From a checkpoint of a small mixture-of-experts model trained on Wikipedia: 96 experts in each of 11 layers.
Below are experts of layer 7 (counted from 0) of a mixture-of-experts language model. Rows are named router (the router's row for the expert), down (a neuron's output weights, with its number) and show model dimensions 0-255. Each number is 128 + 24 x the weight over its row's rms, rounded and kept within 0 to 255.
After each expert's rows: a language model's description of what the expert responds to. This comes from a sample of Wikipedia text that the model never trained on.

# expert 15
router [134 120 142 120 172 142 150 141 141 108 151  79 126 107  92 114 152 119 117  83 108 123 166 121 130 119 101 117 121 127 101  87 104 128 169  70 133 116 168 130 117 103 130 140 175 116  97 113  95 110  98 137 114 117 101 155 131 156  86 135 138 125 130 148 117 130 105  75 128 154 115 137 110 144 135 133  98  99 111 158 127 136 170 161 108 124 147  96  75 137 104 109 171 161 213 177 133 117 124 114 158 118  93 121 105 123 135 130 138 111 113 132  85 155 157 114 125 154 120 132  92  84 121 172 133 105 149 164 110 136 138 142 125 131 161 132 135 118 134 156  65 151 128 143 138 150 126 134 120 130 108 147 120 103 127 161 108  95 113 100 128 121 142 104 101  95 153 130 133  91 137 112 158 140 132 150  89 159 135 123 165 146 143 154 129  94 104  93 137 129  95 126 122 146  92 148 138 120  96 154 159 162 126 128 120 136 122  97 169 149 105 157 128 162 127 161  99 131 129 125  99 105 132 131  78 130 151 112 145 104 130 123  89 152 101  97 114 129 161 131 159 134 127 121 184 106 145 184 136 120 162  98 130 104 117  80]
down0 [ 99 100 143 132 114 121 152 132  90 138 111 117 113  93 144 139  99 154 117 142  99 179 104 110 154 125 122 148 101 139 116 129 127 136 138  96 122 118 142 125 131 140 112 148 141 128 121  77 104 126 139 117  99 183 112 131 107 127  90 163 104 112 117 149 134 159 136 132 153 170 169 115 113 127 102  93 113 168 113 152 159 141 124 126 185 114 138  93 143 179 108 121 134 142  62 119 145 111 152 139 138 116 154  99 117 111 130  94 155 122 129  85 110 113 105 103 142 164  99 144  89 106 137 146 144 171 127 135 119 158 138  98 186 121 180 145 113 142 109 138 135 105 143 145 148 145 120 131 130 157 109 144 116 108  95  85 102 101  73  96  87 128 116 123 111 122 146 131  92 129 125 170 141 137 150 109 118 101 124  60 108 105 149 134 200 128 136 107 116 128 114 146 159 158 124 152 164 150 128 148 170 129 129  90 126 136 109 130 155 112 102 131  74 132 120 127 113 120 129 142 122  84 112 132 121 148 126 103 101 113 110 147 111 114  82 110 111 124 131 131 155 114 173 149  92 138 113 109 152 151 100 118 114 108 177  60]
Table cell separators. Pipe separators in wiki tables right after a row number or score, plus list-item dashes and = title markers, football positions like MF, FW.

# expert 4
router [162 139 103 151  75  96 139 136 156 167 133 128 119 173 132 157 166 121 122  76 115  80 144 121 176 168 130 121 121 126 112 156  70 127 131 134 165 117 124 149 148 180 129 121  70 104 164 140 139  98  88  98  91 151  92 136 123 120 117 145 134  90 122 130 118 154 118 135 160 101 127 112 101 145 122 144 162 130 159 144 103 173 158 140 120 117 125 136 165 141 115 128 128 146 102 113  78 153 110 123 119 101 131 114 150 125 141 155 130 125 122 188 146  96 128 139 123 160 157 140 110 160 145  89 102 151  87 103 127 127 168 135 120 152 122 114 140 122 143 152 134 168 146 149 128 119 106 112 121 148 153  95 119 102 121 116 181 109 117  90 101 129 122 119 110 153 129  97  87 128 125 110 101 124 110 106 110  95 173 172 136 146 172 178 165 172 105 123 140 153 175 133 101 125 132 116 142 114 138 157 184 106  89 119 162 106 142 125  96 127 116  86 130 125 107 147 125  92 150 125 106 131 118 123 122 132 143 171 119 136 152 136 190 111 115 125 119 115 151 131 135 147 134 102 132 154 111 130 123 148 167 169 121 139 116 145]
down0 [133 144 137  95 100  93 114 122 144 126  88 150 116 151  92 116 139 118 150 107 160 137 104 129 125 129 154 141 166  98 154 127 112 106 129 123 103 158 140 112 179 135 108 114 108 143 103 109 112 110 149 145 158 140  95 110 144 176 126 110 125 112 107 145 143 168 148 135 114 163 122 150  83 142  92 149  82 131 174 126 105 140 109 145 133 145 149 133 118 134 131 102 145 207  99 108 110 128 110 129 140 185 135  95 101 106 116  93 126 113 143 158  88 141 138 123 104 114 118 150 174 160 113 181 165 172 132 141 101 126 123 158  98 172 111 159 143 133 132 104 101 113 166 152  75 105 170  98 128 117 121 149 141 131 152 191 107 133  81 152 171  87 139 117 137 129 121 130 118 135 148 142 145  91 133 119 111 127 148 121 151 158 118 123 140 105 146 173  90 140 175 125 131 139 157 162 116 136 147 147 104 154 161 102 142 164 114 128 147 111 121 155 135 115 100 147 176 147 144 159 119 136 152  64 144 112  76 150 140 160 111 131 163 104 148 146 150 120  94 150 141 129 127 109 136 118 140 117 151 131 139  99 156 118 129 109]
Past participles after be. Past participles and predicate words following was/is/were, often before by/to/in, such as known, located, released, used, dated.

# expert 19
router [144 147  98 129 130 130 126 154 166 142 110 128 131 110 150 119 144 142  98 118 140 106 146 146 105 153 101 120 143 156 132 139 150 101 142 151 121 133 116 151 153 111 121  57 141 108  94 160 148 151 106 164  80 138  95 145 144 106 124 151 159 145  92 118 160 101 127  89 155 131 102  97 109 113 107 139 151  76 130 147 158 138 147 113 137 137 146  89 123 144 104 110  92 144 151 112 111 123  93 113 155 110 151 118 150 117 115 116 104 117 102 183 108 111 120 107 172 158 123 103  99 157 115 106  93 131 127 157 137 135 109 124  96 120  96 143 154 170  90 120 126 187 142 138 160 178 140 138 111  94 127 133 159 155 118  99 147 106  84 129  99 139 144 118 103 125 114  90 140 139 105 133 131 154 119 166 112  99 150 129 102 154 123  83 145 170 132 160 159  93 129 157  80 160 127  79 137 108 109 119 109  81 112 118 105 103 131  94 149 126 108  96 163 160 114 173  94 136 102  87 164 145 122 131 158 108 162  94 110 135 163 122 156 105 151 115 138 178 117 136 127 128 141 106 143 118 144 129 104 126 125  97 123 144 100 183]
down0 [110 124  91 180 101 155 113 126 104 125 139 136 156  90  99 177 123 142 173 118 134 135 170 119 130 151 125 100 143 126 132 105 136 162 170 114 133 121 135 110 151 123 179  94 117  55 149 177 172 126 116 128 168 113 144 137 117 129 134 158 125 118 108 126 160 132  99 168 150  95 153 143 105 120  93 120 157 139 149 147 129 128 117 146 100 102 164 143 127 120 129 113 143 123 152 114 148 117  98 123  86 124  63 121  88 153 130  84 124 103 140 127 159 115  79 105 176 116 138 136 101 119 136 130 130 142 125  91 124  90 118 129 145 134 119  97 116 145 164 132 126 155 112 160 114  86 119 106 120 134 131 108 142 139 161 113 137 165 142 114 112 139 115 160 122 115 117 127 126 133  86 113 117 113 121 118 129 162 151  87 101 142 101 162 145 147 136 160 159 123 137 166 110 134 158  84 123 100 116 146 130 134 110 139  78 156 102 122 114 105  75 167 142 100 140 153 100 149 152  98 150 115 106 161 114 120  65 108 145 124 152 134 146  97 146 112 164 129 105 147 154 133 149 100  89 134 100 168 107  97 130 103 101 108 161 174]
Modifiers after determiner. Ordinals, superlatives and adjectives right after the or a, such as first, largest, same, new, final, funniest.

# expert 35
router [173 109 119 126  88 130 123 162 122 117 126 120 115 163 106 132 146 102 120 102 177 136 110 105 137 144 119  93 147 118 106 130 115  95 119 146 169 158 161 140 153 179 128  96  96 143 164 106 131 121 141  97 110 113 127 140 129 154 155 103 119 135 156 134 157 122 107 110 143 104 120 148 100 127  84 157 101 169 174 104 125 143 168 145 120 130 143 145 118 105 132 146 127 120 106  76 103 143 120 138 120 128 101 150 112 106 132  97 139 124 150 171 127 123 141 150 103 163 152 138 152 144 153 133 126 131  87 108 142 118 155 111 154 166 117 158 174 115 131 145 149 163 132 122 107 139 123 104 103 116 176 163 125 115 135  91 114  94 122 105 150 129 149 148 125 127  88 119 107 131 142 147  99 101 116 143 131 114 122 153 125 150 138 140 191 120  99 151 129 153 172 118  94 177 123  91 117  92 116 112 144  77 183  94 113 158 143 126 148 107  86 139 109 145 115 152 135 135 196 122  76 110 140 151 124 144  77 156 157 151 131 121 158  91 116 151 129 141 133  99 159 177 132 117 147 125 117  92 151 115 170 120 179 135  82 145]
down0 [111 116 118 122 120  83 140 136 137 111 115 144 169 109 115 108  77  74 145  68 125  98 134 107 152 123 102 198 131 120 125 158 110 111 125 117 118 170 135 143 142 153 134  99 100 113 100 129  68 123  82 115 103 120 129 112 159 123 151 123 142 147  89  93 116 187 152 108 135 167 126 144 112 152 146 150 146 108 137 120 123 140 167 125 140 124 108 138 116 129 112 115 151 167 107 138 104 172 101 149 110 140  95 127 127 132 110 143 124 151 120 134  86 158 180  90 148 178 103 136 118 140 116 129  80 130 141 135 131 108  96 124 133 108 128 119 107 143 140 116 126 101 118 122 108 130 139 119 127 103 116 121 148 107 126 118 148  87 122 140 122 103 132 143 122 140 125 104  89 140  79 154 124 126  85 118 116 126 133  89 130 119 125 111 108 118 136 132 112 148 133 131 172 157 112 124  98 135 136  91 147  93 119 119 156  98 122  75 117 171 142 138 166 146 126 142 112 151 105 141 154 130 139 125 113 101 139 163 117 142  85 152 123  97 113 126 113  78 106 167 108 136 234 113 107 136 175 125 109 127 100 180  99 143 159 153]
Narrative action verbs. Past-tense verbs and -ing/-ed endings in narrative prose, such as took, went, wrote, won, and searched, adding, pretending.

# expert 52
router [ 96 122 137 119 116 134  98 121  98 126 113 139 150 134 128  87 125 101 117 150 125 126 132  99 105 100 153 128 129  90 117 144 111  96 128 119 132 108 118 163  87 178 103 131  91 156 137 130 142 152 139 185 122 127 108 146  90 117 145 128 163 120 121  95 133 120 138 141 116 128 118 128 142 120 103 126 139 123 128 145 143 109 136 102 135 131 120 133 141  62  98 162 132 109 134 126 147 111 125 134 107 158 121  86 179  79 129 178 135 118  98 128 158 140 139 129 173 130  76 146 176 146 180 119 103 152 154 148 160 155 132 117 133  91 154 107  81 176 118  86 165 137 121  88 130 106 114 128 143 139 118 109 152 146  67 109 118 141 137 126 165 130 121 141 102 135 144  85  77 143 178 149 117 110 128  95 134 117  74 122  71 107  83 100 112 137 123 170 129 143 110 108 172 125 169 135  88 147 107 107 158 104 103 148 123 146 129 140 133 133 132 170 109 147 144 103 138 152 111 123 175 119 109 118 129 129 146 146 122 166 108 152 118  97  94 145 162 154 164 108 157 127 149 116 102  95 171 158  98 118 114 154 113 136 147 135]
down0 [195 103 181 162 151 165 148 122 101  99  91 173  99  88 150 117 133 162 179 137  84 126 146 144 158 153 139 163 100 158 131 180 113 115 136 174 133 117 105 138 107  96 108 129  84 110 126 145 134 148 138 152 134 140 123 115 149 133 126  92 134 116 118 123 103 120 125 102 147  82 131 121 108 123 122 153  88 163 101 147  95 115 154 138 147 149 156 105  93 130  90 108 179 126 109 125 131 130  87 121 151 128 152 187 140 126 110  94 132 130 171 135 143  92 117 139 140 132 129 157  95  98 100 130 105 120 145 103 125 131 148 103 118 150 117 152  93 112  88 169 122 126 101 139 127  98 138 146 109 133 116 147 154 110 128  94 148 152 146 132 126 123 129 120 172 142 118 153  99 139 120 143 121 158 111 147 115 111 167 156 136 128 152 116  85 129 158 127 114  94  83 176  77 148 121 113 131  86 152 126 109  71 112 108 124 126 112 183 100 113  83 128 129 153 120  87 137 161 111 128 152 105 144 141 126 130 124 131 112 129 138 136 125  74 110 149 100 119 120 111 104 116 160  90  87 146 117 156 150 106 109 144 122 139 145 142]
Place and surname endings. Place names and final pieces of surnames or places, such as Angeles, Boston, -ville, -ington, -ton, -son, Valley, University.

# expert 1
router [129 124 122  86 148 143 130 112 127 130 145 141  80 127 132 118  84 133 114 134 119 135 135 172 108 125 121 142 135 118 136 114 125 149 124 126 109 145 102 144 154 115 149 143 147 138  98 122 153 106 164 163 111 126  95 157 107  83 145 151 151 116 124 146 154  96  77 163 135 166  85  83 146 101 150 135 152 130 115 107 154 159 116 105 100 127 113  99 107 156 110 149 114 111 148 141 153 135 129 112 146 117 165 140 161  97 123 128  99 140 123 135  77 119 130 111 105 105 139 108 137 127 127 125 160 137 130 148 119 165 103 145 105 129  93  86 135  83 159 154 108 152  99  87 143 152 123  76 145 172  60 112 135 180 139 126 130 109 112 124  98 166 144 143 149 125 132 152 110 112 102 160 117 114 108 116 116 128 133 124  73  89 138  80 104 144 147 178 123 132 110 127  77 141 116 131 153 121  88 118  99 149  97 106  95 176 134 130 165  89 113 130 152 159 137 111  93 134 114  78 152  94 135 106 123  73  98  67 114 137 133 166 105 126  91  97 104 170 107  96 113 148 131 144 105 123 144 119 156 138 113 115 100 135 128 121]
down0 [121 137 152 156 136 118 128 132 135 127 131 125 110 145 176 140 128 110 154 119 155 120 139 112 139 126  93 149 115  92 109 154 165  98 152 124 143 142 135 101 120 106 150  96 114 144 107  98 123 134 175 109 118 121 164 110 119  91 119 154 156 174 164 109  92 106 136 127 100 103 182 112 124 137 135 117 144  99 143 125 135  73 173  91 110 123 173 101 135 108 128 173 123 154  78 122 112 132 186 139  88 114  98 128 130 115 104 123 134 135 150 155 134 158 105 118 120 121 114 148 155 174 140 139 161 175 140 110 138 134 167 140 182  99  92 125 125 117  97 131 163  93 143 143  93 114 130 151 154 110 159 157 161 145 109 130 175 125 155 126 130 137 138 127 137 120 123 138 119 151 121 126  87 123 148 104 191 144 137 114 102 115 123 129 151 117 156 102 107 115 151 119 147 103 128  84 143 118 129 102  78 161  98  92 130 107  77 164 131 136 110 194 151 105 134 140  88 157 102 143 132 107 157 125 141 121 123 148 150 112 168 134 131 176  79 155 150 117 148 151 105 155 138 126 130 135 137  70 128 143 121 126 143 102 162 164]
Noun after article. Word-start noun pieces right after the, an or 's, often titles and places, such as The Outsiders, the Battle, the island.

# expert 55
router [151 124 132 112 110 118 120 143 105 123 148 168 104 123 112 144 166  95 122 112 127 165 127 117 106 100  89 120 154 149 130 128 127 135 112 124 158 145 128 102 163 103 139 150 133 188 106  99 131 126 125 107 130 149 117 156  97 111 107  97 179  97 104 119  74 122 103 133 104 155 133 136 103 142 161 123 117 127 109 132  99 105 137 148  98 119 121 145 113 139 135 115 128 172 130 142 117 115 107 131 118 137 118 150 110 175 154 141 150 110 110 141  87 119 126  95 130 141  72  92  95 125 149 142 147 148 121  93 110 116 138 133 141 110 138 128  65 154 122 152 127 121 174 169 147 103 158  98 158 112 132 117 182 105 122 116 133  99 143 118 134 151 105 101 143  97 159 144 120  97  86 102 153 158 178 113 137 166 109 136 121 159 140 122 140 124 149 103 158 133 123 150 170 103 150 144 131 120  56 137 144 124 119 142 112 140 149 155 151 129  94 173 105 143  99 125 122 145 100 152 127  73 162 126  90 160 104 128 101 102 133 156  82 151 125 119  93  91  83 129 111 166 192 115 131 148 106 169 137 137 126  91 168  93 140 108]
down0 [118 124 112 103 153 118 136 147 152 148 137 147  88 118 131 118 107 132 123 157 107 158  99 131 131 106 127 155 142 114 142 132 125 110 135 135 155 166 131 113 160 142 171 138 132 100 147 121 137 142 102 160 174  78 130 165 117 113  99 130 122 143 117 159 103 100  92 150 148 154 163 117 157 139 140 119  79 170 128  97 104 142 141 153 154 114 161 118 137 144 129 130 121  85 124 119 142  96  89 107 135 129 142 140 139 102 168 109 126 129 132  98 130 140 145 119 110 136  77 122 172 166 112  96 159 112 132 105 133 183 124 139 144 181 165 137 126 116 132 105 124 157  96 146 102 132 129 170 109 102 140 124 115 172 113  81 149 166 155 153 166 157  76 139 129  71 172  94 125 124 160 114 184 122 165 137 141 153 110 103 127 143 106 122  95 126 118 105 116 159 125 103 136 118 117  71 133 104 125 172 149 136 154 132 152 101 139 157 117 116 107 104 115 157 113 148 121 110 123 126 156 126 102 140  93 159 127  97 164 138 182 120 166 103  89 155 120 160 105 104 133  98 169  95 128 102 134 115 141 111 133 118  92 134 144  71]
Demonstratives and success. Demonstratives this and these, the piece cess in success and unsuccessful, and some digits inside table numbers.

# expert 57
router [ 95 129 139  95  95 154 134 129 112 119 103 133 126 145 127  80 139  87 106 102 151 114 162 172  73 119 144 104 110 188 126 138 161 142 133 109  94 144 108 137 153 152 179 119 106 135 121 139 122 109 140 131 128 101  88 165 141 105 131 140 135 154 100  90 145 136 135 148  90 159 139 110 128 129 131 149 104  90 123 114 184 114 170 159 110 134 155 156 133 121 118 126 141 167 151 105 122 109 114 156 139 121  99 133  98 125 132 165 121 163 104 137 139 149 138  86 155 142  92  89 135 150 151 114 116 143 120 126 114  94 159 147 171 117 132 116 124 131  77 166 144 137 131 101 113 144 141  98 119 136  87 119 166  97 111 123 114 101 132 169 139 150 100 113 153 140 115 100  91 127 105 140  91 162 166 156 116 110 132 145 142 152  99  96 112 115 144 147 118 109  96 130 153 140 108 130 153 107 141 118 125 116 155 147 112 141 126 133 130 153  97 163 114 151 120  82 107 137 123 144  91  97 102 142  98 118 163  72  75 110  98 150 106 109  87 159 184 179 112 118 146 145 150 114 105 133  88 107  80 124  95 125 157 129 127 103]
down1 [109 129 171 145  96 151 153 135 140 147  94 126  92  88  93 151 174 135 115 155 136 143 132 146 169 143 132 164 107 130  70 142 105 147 152 157 115 166 137  90 127 115 166 146 154 191 146 110 118 124 144 111 145 151 126 152 169 136  91 124 103 141 112 112 107 123 142 137 116 149 132 117  98 129 121 127  86 172 141 102 104 162 142 171 139 116 114 133 170 149 116 130 129 113 142 131 138 128 110 103 157 111 118 110 179 156 151 136 118 140  90 127 125  92 123 162  98 132 149 126 142 112 152 179 113  88 136 110 102 101 130  73 150 136 127  85 156 124  80 132 119 155 105 136 131 118 143 101 134 109  92 139 125 105 130 116  97 140 165 137 120 110 138 114 151 106 109 169 114 107 134 133 157 143 140 114 108 134 140 137 164  92 111 142 128 102 156 113 134 111 134 137  98 101 129 172 157 135 141 123 162 137 138 151 151 143 144 107 123 138 131 151 109  87 107  94 123 118 125 162 149 133 129 164 107 103 147  93 156 130 111  55  78 143 118 132 137 119 109 139 117 126 218 117 111 126 104 100 103 154 101 165 149 111 178  99]
Closing brackets and names. Closing ), ], quotes and final name-words ending entities like Championships, tournament, London, seed brackets [3] in tennis tables.

# expert 14
router [131 163 161 108 133 159 186 135 110 106 123 139 138 140 102 108 119 124 166 133 159 106 142 148  91  84 179 112 133 101 123 169 181 124 122  86 111 143 124 142 139 181 143 113 138 118  99 149  84 118 113 123 112 146  91 136  88  98  89 129 137  90 112  75 129 145 156 154  72 161 152 137 117 138 110 142 126 120 136  83 124 110  90 115 102 123 156  99 147  90 103 138  98 120 163 138 106 119  97 132 133 122 116 140 129 143 152 158 158 146  94 156 165 155 134 134 155 128  77 126 160 116 155 109 123 145 144 143 144 127 168  98 108 105 142 114  65 165 116 172 160 104  97 113 119 145 143 140 114 124 131 138 141 107 164 120  99 129 160 155 161 152 121 143 164 111 135  96  92 105 134 160 111 126 124 136  89 147 120 142 124 119  96 140 123 139 137 116 144 136  86  92 115 129 144 141 115 114 157 112 169 135 145 143 136 156 142 133 135 145 109 152 108 141 129  97 130 133 114 141 110 107 107 133 117 138 168 111 105 159  96 131 137  79  92 195 178 171 143 166 145 144 134 134 108 110 143 143 102 109 115 133 142 110 155  96]
down0 [125 147 119 189 134 131 129 110 115 157 108 115 101  83 143 165  95 124 118 123 158 114  79 138 136 105 117 119 158 137  94 138 116 113 130 166 153 137 127 138 124 118 131 118 137 101 138 128 104 105 137 126 108  94 105 116 176 146 111 149  67 151 100 125 135 138 130 144 117 133 152 155  92 127 161 157 122 134 145 118 136 147 151 158  86 115 121 130 166 137 134 148 113 135  74 116 146 151  87 114 143 149 142 150 130 135 123  86 122 169  88 146 147 107 146 103  98 133 149 172 129 140 102 166 172 123 127 123  95  92 151 144  96 124 165 110 134 111 106  89 119 145 147  78  93 156 143 131 120 173 134 118 137  99 125 115 110 131 144 132 133 123 104 139 148 137  77 132 154 145 100 109 158 117 133 143 113 128 122 178 159 106 139  89 137 126 113 134 126 146 128 105 147 141 141 112  78 100 101 149 153 124  95 100 158  79 125 130  76 104 172 111 132 129 110 118 120 126 169 155 145 114 137  90 136 109  97 131 145  70 151 137 141 119 110 179 106 107 104 138 146 111 214 110 147 152 137 112 121 134 145  88  62 141 129 129]
Organization and competition names. Final words of named bodies and competitions, such as Cup, League, Championship, Division, Railway, Regiment, plus division numbers and match scores.

# expert 20
router [120 154 110 133  96  99 147 170 159 131 130 115 116  75 154 102 165  92 117  89 116 160 134  92 127 115  87 174 159 114 109 124 105 107 116 124 121 137 144 137 150  72 126 161  99 156 113 141 143 126 106 177 140 166 117 160  95 163 117 112 147 159 130 143 106  88 147 162 120 107 171 130  95 146 152 124  84 125 103 148 124 132 102 128  97 141 170 158 138 138 102 107 161 139 146 147  92 111 114 128 124 128 106 116  84 140 176 117 100 120 125 137 105 117 139  97 114 149 111 124 115 119 124 162 152 116 148 128 116 136 139 147 156 147 111 117  81 104  96 103  97 121 128 165 122 143 127 117 146 118 103 101 157 124 128 121 116 139 101 123 114 147 136 122 129  93 161 140 135  96 116 146 126 160 148 172 131 157  89  79  92 145 157 128 101 106 139 133 171 134 124 129 145 161 124 150 127 134  82 126 153 131 151 154  66 166  98 105 145 146 167 157 128 132 138 165 104 122 174 162  85 122 133 103  75 144 150 119  99 116 102 115  86 133 147 110 112 124  98 126 174 110 145 112 148  70 145 132 142 143 116 111 145 159 138  98]
down0 [138 143 121  81 177 141 119 137 151  96 137 106  83 137 127  82  68 160 108 136 140 106 182 144 107 128 126 147 152 134 109 165 122 131 141  95  98  69 106 158 153 110 159  72 158 131 128 114 103 117 133 124 138 120 127 133 123 107 148 180 136 121 113 114 159 105 123 107 130 128  65  98 150 108 153 128 108 162 142 148 136 151  94 102  88 157 148 152 144 124 153 121 130 116 130 115 106 102 123 164 174 163 118 120 100  98 112 153 138  99 160 163 151 125 129 149 107 137 125 113 144 124 114 149 137  74 108  87  91  84 129 123 130 130 147 150  75 156  94  98 118 179 129 121 153 178 143 168 126 118 145 143 111 120 141 116 113 110 117 109 137 139 130 176 120 121 118 105 128 100 155 138 115 131 137 138 131 136 183 138 104 107 132 147 139 117  97 168  96 142 128 182  98 134 148 136  94 181 135 166 104 124  95 134 120 141  81 129 153 128 161 138 159 141 110  93 148 124 118  94 129 144 146  93 146 111 119 146 136 118 171 177 135 108 123 127 123 118 120 124 162 131  78 129 157 109 117 138 151 144 123 131 126 127 137 155]
Table and citation separators. Pipe separators between table cells and punctuation in bibliographies, such as the comma or period after author surnames and initials.

# expert 42
router [178 110 110 154 114 114 156 129 133 167 149 133 107 132 105 149 161 126 134 106 134 164 125 145 186  85 136 139 134 131 118 157 137 153 142 104  98 108 195 107  79 111 137  98 141 130 163  75 127 139 131 123 144 125 147 160  89  79  75 121 108 143  78  88 120 120 151 143 124 131 140 155  91 114 140 143 166 140 127 105 120 125 144 151 124 108 104 128 127 133 116 106 148 121 135 143 178  96 130 113 149 134 141 112 119 144 129 145 102 129 122 116 102 148 127 128 143 164  90 157 123 150 163 148 126 149 124 113 160 174  85 133 155 130 148 121 111 114 160 147 116 120 108 172  96  99 134 128 128 170 130 135 140 129 144 115 133 120  89 102 126 167 162 111 146 126 144 131 124  94  87 113 173 134 136 122  85 133 122 131  91 102 159 158 148 187 105 182 161 158 121 129 132 137 126 140  78 116 141 138 106 150 108 139 146 175 107 122 129 112  95 148 114 133 124 137 111 164 113 174 136 115 143 110 115 138  90 108 106 160 110 176  91 119 183 120 147 122 119 125 128 141 158 121 103 142 126 165 154 117 107 123 185  83 122 101]
down0 [161 118  89 147  92 132 103 104  97 158 100 164  71 160 152 180 140 147  98 173 128 150  96 117  93 135 134 112  96 131  97 151 139 165 116 135 162 133 131 131 157 130 127 160  94 134 141 125 122 117 143 120 130 110 200 105 151 130 145  98  91 110  79 122 172 129 116  99  76 113 138  95 101 157 137 119 119 147 133 142 114 151  83 147 102 178 159 128  82 129 127 146 109 135 137 107 115 159 140 129 108 118 142 131 113 129  80 106 122 119  89 129 163 137 142 114 140 169 121 114  91 115 101 120 181 115 123 158 111 105 108 130 122 141 146 122 132 139 130 118 111 140 140 150 134 105 126 143 135 105 133 145 129 137  91 140 102 110 172 143 123 114 108 145 118 141 148 140 142  95 136 132 180 132 143  98 111 179 106 129 133 147 148 102  87 111 113 116 134 130 155 117  81 108 104 110  98 109 136 124 136 117 103 158 175 129 110 111 128 111 150 109 118 205 124 133 128 107 143 135 155 116  95 126 146 109 140  96 129 112 134 149 142 149 125 169 150 112 181 115 113  85 198 132 148 117 162 141 136 102  85  94 113 158 133 143]
Mid-word pieces after capitals. Word fragments that continue a capitalized start in names and titles, such as R+hyth+m, Tr+ue+x, Rob, Hol and Nik, often in music and sports lists.

# expert 36
router [ 69 133 116 117  93 161  63 155 132 121 111 146 148 142 116 115 137 106 108 173 132 123  96 156 152 123 120 117 107  97 107 148 112 111 125 124 139 142 108 144  86 142 141 140 100 145 133 120 150 117 120 162 124 126 108 134 123 153 141 121  91 118 133 148  73  94 150 163 152 118 137 164 187 123 107 132 166 137 112  73  96 115 131  92 108 131 133 153 143 113  98 164  95  89 101 135 124 109 156 156 156 160 105 138 123 113 117 154 115 115 124 114 142 164 135 121 180 100 113 106 130 122 131 144 147 142 134 140 175 135 168 151 160 140 171 117  98 137 127  91 119  96  68 101 144 120 128  90 140 112 183  83 142 122  62 153  94 105 146 106 114  97  87 144  88 126 157  89 124 128 117 152 139 151 136 115 128 111  96 102  99 135 123 142 135 141 153 129 104 137 105  96 181 137 156 158  86 149 153 106  95 127 158 141 114 150 142 119  89  99 132 129  91 142 117 122 159 123 108 135 102 107 124 149 126 100 124 118 112 118 116 139 124 106 144 160 186 145 122  87 120 115 135 121 111 105 127 130 108 176 142 129 157 108 148 112]
down1 [116 155 118 115  83 147 130 118 136  99 107 107 139 116 179 172 113 150 142 164 151  92  88 138 122  99  99 142 139 118 124 133 129 128  94 101 136 114 118 126 121 156 158 135 145 129 148 150 135 112 135 135 137 105 122 152 141 127 110 150 123  86 146 181 132  93 118 159  99 138 122 115 121 169 146 157  96 108 132 114 104  94 100 129 129 105 125  69 135 143 138 135 113 133 107 135 150 126 102 105  96 162 128 150 110 131 146 110 145 124 100 161 134 129 199 137 134 141 141 104 112  88 123 120 140 114  92 166 110 138 142 175 126 116 127 113 135 119 120 137 111 134 139  78 122 151  98 112 163 137 146  90 118 101 115 160 103 115 107 115 129  99 144 141 150 194 170 107 131 115 160 147 120 134 133 130 130 173 111 141 117 140 150 128 141 115 154 120 120  95  96  78 162 156 119 124 119 135  83 119  57 144 102 112 162 156 100 132 151 142 162 131 125 114 131 141 128  91 158 132 166 124 123 142 103 110 113 110 131  63 156 142  80 152 101 119 115 146 114 189 134 172 173 154 155 116 142  92 144 159 119 116 172 116  65 121]
Slavic and German surname pieces. Middle and final pieces of Central and Eastern European names, such as -kov, -ović, -ski, -berg, -mann, and diacritic letters like č, š, ń.

# expert 32
router [134 116 108  93  71  84 102 153 115 117 136  88  99 141 110 110 122 146 122 110 132 138  63 120 134 105 122 143 152 101 138 127 121 139 147 116 149 139 200 115 119 142 134 151 179 143 107  65 109 123  92 150 141 121 107 137 121 139 129  77 139 108 135 115 103 130 142 115 146 128 167 102 161 148 179 107 147 133 109 146 113 110 158 115 113  83 117 139  91 123 121 135 119 135 173 114 153  93 127 110 135 129 131 108 157 124 146 146 170  94 104 132  83 144 135 128 150 113 110 118  98 138  99 168  86 149 136 160  95 167 121 121 106 120 142 105 105 129 171 117 137 144 156 127 120  95 117 107 128 125 129  96 147 136 145 125 126 117 102 121 144 105 137  80 122 109 157  75 133  94 129 161 125  87 158  98 156 147  75  96  96 134  62 133 116  76 160 118 149 146  79 130 126 137 148 117 147 124 105 129 174 126 109 165 128 141 108  88 148 115 125 182 118 109 132 177 133 144  73 137 145 104 116 136  90 139 159 111 147 135 144 140  88 144 128  93 144 117 118 127 130 135 137 126 126 117 149 157 149 141 116 115 123 101 138 102]
down0 [146  91 152  97 124 119 151 107 127 155 155  97 145 129 150 104  95 145 137 123  93 101  89 164 133 121 119 130 135 140 126 145 116 131 117 150 133 133 134 127 152 167 126 106 120  71  94 150 109 118 117 135 136  75 107 171  98 145 133 129 157 132 133  95 138 117 125 149 166 112  97 148 137 141 168 131 135 138 158 146 103 143 158 115 136 122 102 136 128  98 117 113 151  87 130 123 159 108 135 128 135 116  76 129 143  90 119 128 147 102 131 146 100 138 172 149 127 136 133 146 119 157 141 124 140 104 145 159  91 109  98  87 154 141 156 124 163  86 104 122 139 139 125 110 143 105 111  96 118 141 106 105 105  97 138 145 121  92  92 191 123 109  95 151 108 115 147  99 160  86  89 150  89 116 105 113 104 121 139 127 118 144 135  97 164 115 114 135  86  96  96 138 135  76 127  69 147  68 138 103 157 114 104 142  81 143 146 130 149 113 104 169 136 129 146 108  95 105 127 131 183 119 119 149 119 145 148 131 109 121 115  97 103 127  93 144 113 147 162 126 154 166 174  87 145  63 107 171 100 124 115 171 135 116 101 139]
Name connectors and first parts. Of, for, von, da inside organization and person names, and given names or titles like John, Royal, Miss, Best, in title-like contexts.